Experts of a small language model: 4 picks a token.
Below are experts of layer 6 (counted from 0) of a mixture-of-experts language model. Rows are named router (the router's row for the expert), gate (a neuron's input weights, with its number), up (a neuron's input weights, with its number), down (a neuron's output weights, with its number) and show model dimensions 128-191. Each number is 128 + 32 x the weight over its row's rms, rounded and kept within 0 to 255. Numbers have three digits each.
Before each expert's rows: "gets" lists some tokens that make up at least twice as much of what it gets as of all text; "comes before" lists some tokens at least twice as common just after its tokens as in all text. This comes from a sample of Wikipedia text that the model never trained on. Tokens count by the router's weight.

# expert 5
gets: " ", "1", "2", "0", "3", "4"
comes before: "0", "1", "2", "3", "4", "9"
router:086138161133124120139097094103075090167085097172199121150070187079114149099129129106122127142152140180170135118062164077127078176142117129114107093126090107088156109092104072155120149121141161
gate0:116108136141154104144112045073177166125088107151115118130071113087116099130178113121160162151099167134167110149152110165144154084112123169104100081130106168125125157133151092064112129136118186
up0:112162106111177107098145123136171076167140158063123150102094085080094112105172108086190091093093126167143086145146085128157197082154119090110096040145079165117125014104133064143214109127149136
down0:103141129133114127119139115085091128136114100100143164151132112127120136146119131150159178158143134194145158130072104143147135142131142135051151107134182174195113143105129189086062148101116110
gate1:163122091102070149108140120142130097174142095089111163123149157066178122128158197173127101125181101140113111133098161093017123100057167067228112149105084131118121152172128158160125186059166078
up1:183144119128162139075094173127138110202121183162087161174131147143099089123143176117129087136107084161079092082124124162072086151086129137097120064117158096107116097142102176152116132094129118
down1:090118195080081134103146153094129165120118127176088129106131120086123083132143083155113166104151114130076169108124122138104113081125144147189126160116158081059163102097144136121115118137184170
gate2:125184111076112114176107132132115143140101105092118157121131084148076112093183131175153089127100146164141157135146149125202150141163130131116158129133141160080059171131099122092104120180094134
up2:114122085091126146142168148070112123129113095155116133129108192115160090111165076095160109111084147114145121126121129124120107076085104174066076101162096127119114082154139138144121166171160113
down2:162179157104125149115095089164123147172067123135150083074209130115125139171135149118107121128146143137089131142097112128189123117102109106059148125137113097110151133186104088149164126051162115
gate3:115148177111103094108142144107143172148137081094120191168062139121147199116082164119113181142117138145117171087169119143165093107105162159144186106138102134135146203121165127123119118119074161
up3:089126107121108126163169111119096107089136146150101128113078150140121146155120137120120143169104063111166104157073097127120082139156123137244159119115102131141135117132095159135157084134177103
down3:195136107145149190119101183131095053117167145180123164138135148077173149126135123148146147151091142116138143131139171218118133177121168070114129067164116110094182111093088137116078118157154157
gate4:141176115187147111193102128141129146156115188054126107131087143122120141132095159187053142134170092087130092143094137132140207131112108113127043134167127057105118131134111129139145131124126097
up4:141116186149133131143131102067085134127134104145158115104047086185116182127119164196211193128104103127159116138184140080143127143124169122099127113142148090092155120125128156148094123182132149
down4:163132137113165110204103123117163110179089161082165166138133192121176149118156132143130128100133182113099120091139096116109165095116112142048106148184168150087132209156113101086119121087168128
gate5:122111100163204148105139110093097141155156092106146162076146105138145142069076123158165245145125068164169120111135106108100161127146145077107133103127161156106113058168082115141163094132097111
up5:145126128120123102073143122114120110149158133159113124172075130159133172123148143144120092097158144154109175143087114134084115126092153090120169094100163156085113122161148157137103126136121130
down5:138079141112200156099127161181131127146068180140074153145145150075136098225161160090193114109192175146104139046127126175115176141101113158152166109184131081137136161149123133102097123131128071
gate6:133088101153155160158101119126060090159101176146158164122138194130141155132135124124180157118157156150122105178098084202105137164142179121147126124168145130136141103135094102141175096164133157
up6:133148142161172112146136104112114111068144099122091112117101127123113092067148156022131129165100111107222109140115159122126159112119125166174119182132106117163160143142150112109125167122139149
down6:138114115132180059135164069199171111176121128089148183128116087172140136066083127120108112100090176067139134132119128110175204183152078134134075153123139137170065086190114144153105156115050153
gate7:094125131143126088159142072169146114103142107123103112102113077151048159114145120070106172128134127136163137117120091143123126155079187115139101120123097104080116111129084156107126071126112104
up7:111195123143152156050084085150082108119106175188104067166082157173119106157147103171160131181164078151076127117087135108110063105086091099073158118079153113105162078155119085125054118155116128
down7:111128151110115137190110156154149157166149074091125131141140111094144159089171143150159122170122138141189124089125187128161128167120117146092095099176166137081128130111106090113127162064140100
gate8:130113108126120146084159102106138125176129067167136182159124169127131145107163120116145054141123210123124131157167104104137136166101142176085106089120060109127147120170152100150035174121164110
up8:159127148110074147092117102108115135090172160166143143141139152190128164077149166121129100068173156118156154114088093108103109104149088171173106164124105175162157182212111143186108115169202132
down8:154172086141072130140141100156133102051082153042095091145197116190178120144127117135124134132061070145117121136094174100061124103092170122134107167134142125193098135171137163083132101169146063
gate9:121098132158145144139186015120160172112106115100086107152104125131173083141109205075068107118137145120185115146113137123094151074125116148055147110149147119118122197177166047113055133146135200
up9:146184109142152101137111132151107221055180166174114121139182117126069134179175028115164154164083124098146121152085196100120138117086193133076143068122158130173123122138066182102122076148126105
down9:183078141102105099068154111114069126111097140172169150054092152101135153172169136155168091135091148126100125123144100176149100110098101166108128176181132049118105145079115125126105086144104168
gate10:144148090122128076090137163062104152137179084096185174106128049126083126090130092131129108088133147149098081145121097137147107097151072128104143132191126142106037102112112142194088129157142104
up10:217123139146112126115128116115105106153115121138094137112067132142160188128110121042079084088152141134120065111137160142061167100140136144141151177112148103068160177157144103117112122139199073
down10:131105128157108069084131170102079114120192128085165138108144192148135096087136144185212136109159110105125131126114125145175118184126154109099129139113068067132169189074119127149160122126083160
gate11:115096166124188166166098140099143067101146086116162131095152156130116113123127159106135123159196111126150102131119109183218131116090000164139136168132123115138200130126164098169147110189125203
up11:091144106092065114214112169114132133105132141115135081145107137153120160174126147132118060139164175156133152080118198124132122089086141109162091125130158137083128138119141120138102128067122101
down11:112096148131136114106132126128105159061146121152112108134115122075092134127144119141094215146165178121185147133167149147067058103130117080136191145119107122125131150149151162150141167121070085
gate12:134104204069111108164118150170140151156149137098146080179115113199114130121136173139084141144136139157101188120132116091101063122109156155059110085121141114066166132144138148123189166089127122
up12:087091170046161188160160134130111132132090139158132133143168121090164067135122122134137100161141150131068112168132109109136115173190137112194102087115137141137114141198160176144175190063087080
down12:041187195141133136097120108064132120181093115134164087190117086111126131105148037103162160111106190100124160160158135175062115053142075132103120065179059174096112131125109136154109046129155136
gate13:106105112139138117095125081121134098134111140176149081140113119131092159085148122129131072134096075128168119154224109132157102168130097133113144117083174100128154133110087146126096140166189145
up13:132136121107153158063125100164099105094145140157158096113188143119135142129118050139137160174068125100178083167147128192132141173132128138087124086081139150131155139111149210142086029135159199
down13:243164113114178108168118133186117111109071143155122160118153113140104140103117107109177092117145171107105126134117152101167082155137176116155167172068099126181130119188155123076125121145171098
gate14:129118110184148139167074150138124129088137151119115142118190136165201138145138151083130104173122073148140131079101141116097135144131103142139137142124114130126153137175103158138098080175121145
up14:072107158131102089128112084120110077178139141124175118155132149115107168130133135140180111144139153125161148191104168156145143103125107101068101132117087077164163182080148130197109115144157132
down14:144131171134141082179201121101071140128171079168105063125117109109167103129061081168093142135088196139191076146091163143104137108041084111149159154104122086104100136134127124152077120178167126
gate15:078170121132090159136118075125123191124184174151114124159135136053164141126119195084137095138122070104145183072057134115169092153172136139140176140130126149143090148137122141091069162130120113
up15:110099168154182108134128118133133148095159113086130167129080106131146137131062123117096111127113107101114127157143129125122148145143096112191134119139118127126071097112066111139141150103107169
down15:112118171087089123113132164136055109121052094183107131091129112158135150159128167134101125145118128126152160175119127082090108117138127105124150108077187128114111148102076153127126136081143079
gate16:127144125101057138186179154159148139120090109191124100143100121165066146139120106079091197105186062148140143145128158098084080128139131156111161147123112115155088149153144115100110137110122133
up16:123149109159161136101123189130116106080156086112157104169128141161150134120101044143151208160127038145168119089134099151123121159062108138145093092174174089138120129099070191155094088151163188
down16:081106115123071132176095122077158082184168117140172107186157127127089109110145112178170163158128142066125089065148138180090129162110065113131133122147130091149123223156107133059108139208125144
gate17:091088103112146154178123139087181133081121142026151133118139184135147107149111101133069128155176146140087175109138104134134105132133134175087101205179111131125114169155229144144172152146106089
up17:146174136136128111075122113126199160165128150116135087155179133133137147104144066134162117117130115123108136079119079169118163111179152130136147120148112148130128085207113124146090112124165133
down17:108097104103075113139191134133152105128115048085120122151169162168127150129156155116149124103087087101151087089191165147177161087094176144127127130126167098087139148132105128164152114168095099
gate18:122137087122130107125091081154123151103167111100196119124173161119117109132161069175116159087197115101119154139128131129148114064185144112093077101106116150147125108168143101154181135083129135
up18:099153089189058109206101144122141109101150090146103121185180082150166136110158153102117072128091120129145164126073151110098149128121104098109118136125138166114145153122159130160129133149118149
down18:120105147135150120152096120145163148135119112142085165095142169092178070123137100122086161100134131139153114129094225142121150140097173062097144112052073144092125100141111130135082128187105131
gate19:067065117052114133122121197094069117092127089070159104084070164123138145117172203162173102136101157108140135120143180112137158175142102142135129087158146144118088098146125136083171158167108127
up19:028073146095150140099177113074166149091130126096140191151141110100088114158135142093126111183152098097153125065126149080149149119172076138142132158096110084181096142085149104101106119083118193
down19:113168132211152101127079096160108170180131146075149154060109066081120118094086154108107121104091094089133149155106133122177166109117110155094072143078086101118177114142097099076195161139126105
gate20:107123098103112180101120117177157177118147127140117107146129184099110100107157117146139110120161124132128112126145138096136123096123163140105147113094109112099112166154191108081100144064167162
up20:152110154122102097058088161137075125174119174156167119125138126158133184113128142137162134151165136155096041143165096142167123142128096216095165082117124090102106105084117087078149054157162099
down20:118109147134162157140080153115121106110130114088105118123137193121113137169050154090169124124069126123158138084191156103108127117107062142113171100144168142077121139137208142086097161090177160
gate21:093144127142151111110111128138167116121123191133138128106188122107075141095146130123181107149150114178173082110098112105178100142077136192049118119099108133112131042152135106108145073095153125
up21:190131140094126128125146132177134152183104100201158159103117075117125121140118132182139158104129141152153138136160093122072215108178176130116086084137078158145086144097066089117081196174140087
down21:131115154071103090130109068142139163170121145130151102129138085084080174098135094123130142130146151161106163118124133146118170208102156096141082156117160177112154154108118098111177103109120099
gate22:103072120089131152191144147121161129165115082111109181112126141077151080147157159130134181153134112140094148118145102132089084105127111168108114164145118126159180080194179121140113066110140084
up22:068156146133141137149133053082142173117121129163128156137164073136105143132166167131117123179098130126127121095148088114147089112158103153147102100214072142136121116144153095161164138177132138
down22:120150124129155136113126146161163101153111139106144083135105108149184182187142150094160146082098122132126157137136138136161207092103135124096105102152134120127055152162112137109121111133127153
gate23:116096158155133125124142115151099203173092157065109153116119089114201131091076097140163126095104102174166114183051104073095085120154140124123090104119116099190123146107147157202096115109162140
up23:130120084111154093080168100176116100122095113102133112111084136170144117122110129161136146142133149145068125142113103125090125086110134088116119084178142140175116126135078156149150160153131100
down23:132044213166110123100185145143106065172137061136117171118127100175135140153103117157196110111076106182113153128127096192119087158135153141115111164168139123138083120075111146095085087138111157
gate24:133136135181153123092137136075154128115163176189185135106124114103129158100132073145119173131074183134177106114145105195174103142144148134093136202179157092102124147105089109130169161131101089
up24:145103102173163165096125200100130109099102114104208132110147124024135139149113162159135182139164149164155112138117110194083138119133091148114110128173201145115123129151112074150136158179105127
down24:145105161152144187072130145177119162167111100120061115161110091126159098122170141127161067062142110128083115180155138115155164160069139125107078115123164098128115196118142130179135103152134096
gate25:156129182122104165143134165212078116113167129136139141162201183117124103165168175121140147132154099151091157140083137111099131103131163127160131127063145201151161089154124095177212075085155149
up25:121125108139200123133121159127172096106066071114115167140128134208067180134091121039111115142180132128154083110114127078108142100126145152111113182038085081139186118112150121167041084135057113
down25:133170122117141174092104170127159156178137157089133113122158109082092146098163074154103120137117110091176110124136059170085145131092124064110137104177153090138157155135132152089092131179114090
gate26:066143127152131103152169132159084043191165119197087094158137062155113097109076039086179166102116111111119124185121114104160141186160145144196121141131148159168116037157110164092114131087106155
up26:138088140116059175142137099087158146149139106097123104175126189118184123146144149115089133122112186135160182100173134188124089116159121156084093144119105136052128189120111124126146121185127087
down26:151093112100099164135108141144169165117098137133177113150115200109109120149135141076157176090192078115137117151132128145124138122068135128144147127135113122124143148177119154137063165157165200
gate27:145107125117081151225148098151155118090088138116087114127112113109192159164097114071114120160162112121123111079068093154119119102113147125118138124161100100138126104169091152119157105094134065
up27:103064112074155110100167160102123135156140147197117105143158153079107091125159110080144121141131168098147161134171114136133062153164045169082079119128145164129143111115145140109092177181096165
down27:111085095169148119108135146113137129120124112137145138130070186079147155154165112124154166116123141141159102138159146100108105152086070124063149120125119124114138150111134128098142145161092132
gate28:149154162100101113113146195141087132109152169103150144109145159122095113168127153123132104120138163104089169103063124054106155079133173138135133109178143056158100141146075123162125145104086071
up28:125134109071129150150077129190124128091134211152132143161161158128103077097159162120131115130138116133119090127103075120159157147142153166130128124100102143121125072134088138092152144104128124
down28:101147133108149152133082102154155137099150098053193097138113139125113165096143152091080117116141154128189127124134132106191110160151065141138141127103078156045116127111153126177144147133084142
gate29:151151136146103136066107135146084147067121171105117128217183074130089093168109089071111166094182086146156178168095150159150135146167161046145146160139100130158130100103140185113148164119056108
up29:081133123124167127148124141146120156162153079152119132131117078146181127112167136126059198141114092169175160086129203169068142109112126133115116107116077121156177083125179115158087110152167162
down29:142129127090136127075102153203139174096199123096163185176115120171112110159165146154098171132114141136174129110177057064169194180165135169040110186111093100133095144124138117123143079168175126
gate30:203117189111131086196150160164101142093129079119178103146209125078126181158123170108097119148132134064131154142189120112108156131146144158123149113103131092162124143099179139132144180072099162
up30:097119112177122154151097117134117124161078174200092161130123110119117139153088156112098114129127121129131144129135112121089164074146193069128137157161091093090162128114156082160086100087142119
down30:131128079127145122147114056189154154122156101095153132156137152089153153096187031090110092185124076128154057110142145131187124123101094151084152099137120139102094112128113130164133105137087123
gate31:122118098104139096099126165063089119146105111148084120127027119094142144196053177117147186129147158174174131093066092164111101111174159135120096151101105079088154118140142079124117158158193089
up31:152175170146092170128132121133174160111122163108114108151114113109169155145144162190106122121144094139122123104109142079138125114139149146113137104113065091137108090162154109102118152051136130
down31:125106183174117112157182148161091144106125130125067143119155130139146141071128090140192182123116111084091153102065101115124185056107098072118152141143115152148094099166148127090112168145129107
gate32:220105142157098119126132173054199116156122142102124159110117170081161153136119193170175085182128088123163141107136131166162083133141106184101153135094131060119153167139103150143098122137125135
up32:141103189086102111112161079123157129143122142161096106078085151158098105111155103139114178129114174135113071094140137192105149129172134101113169138140114088102096099112102094060126083135148152
down32:076119142151169120117126100175154184176095114141095119125172108101186172110102136095068015151085124078137126140092137084126066119148179121112120140105135121096126116171191104091127085108072102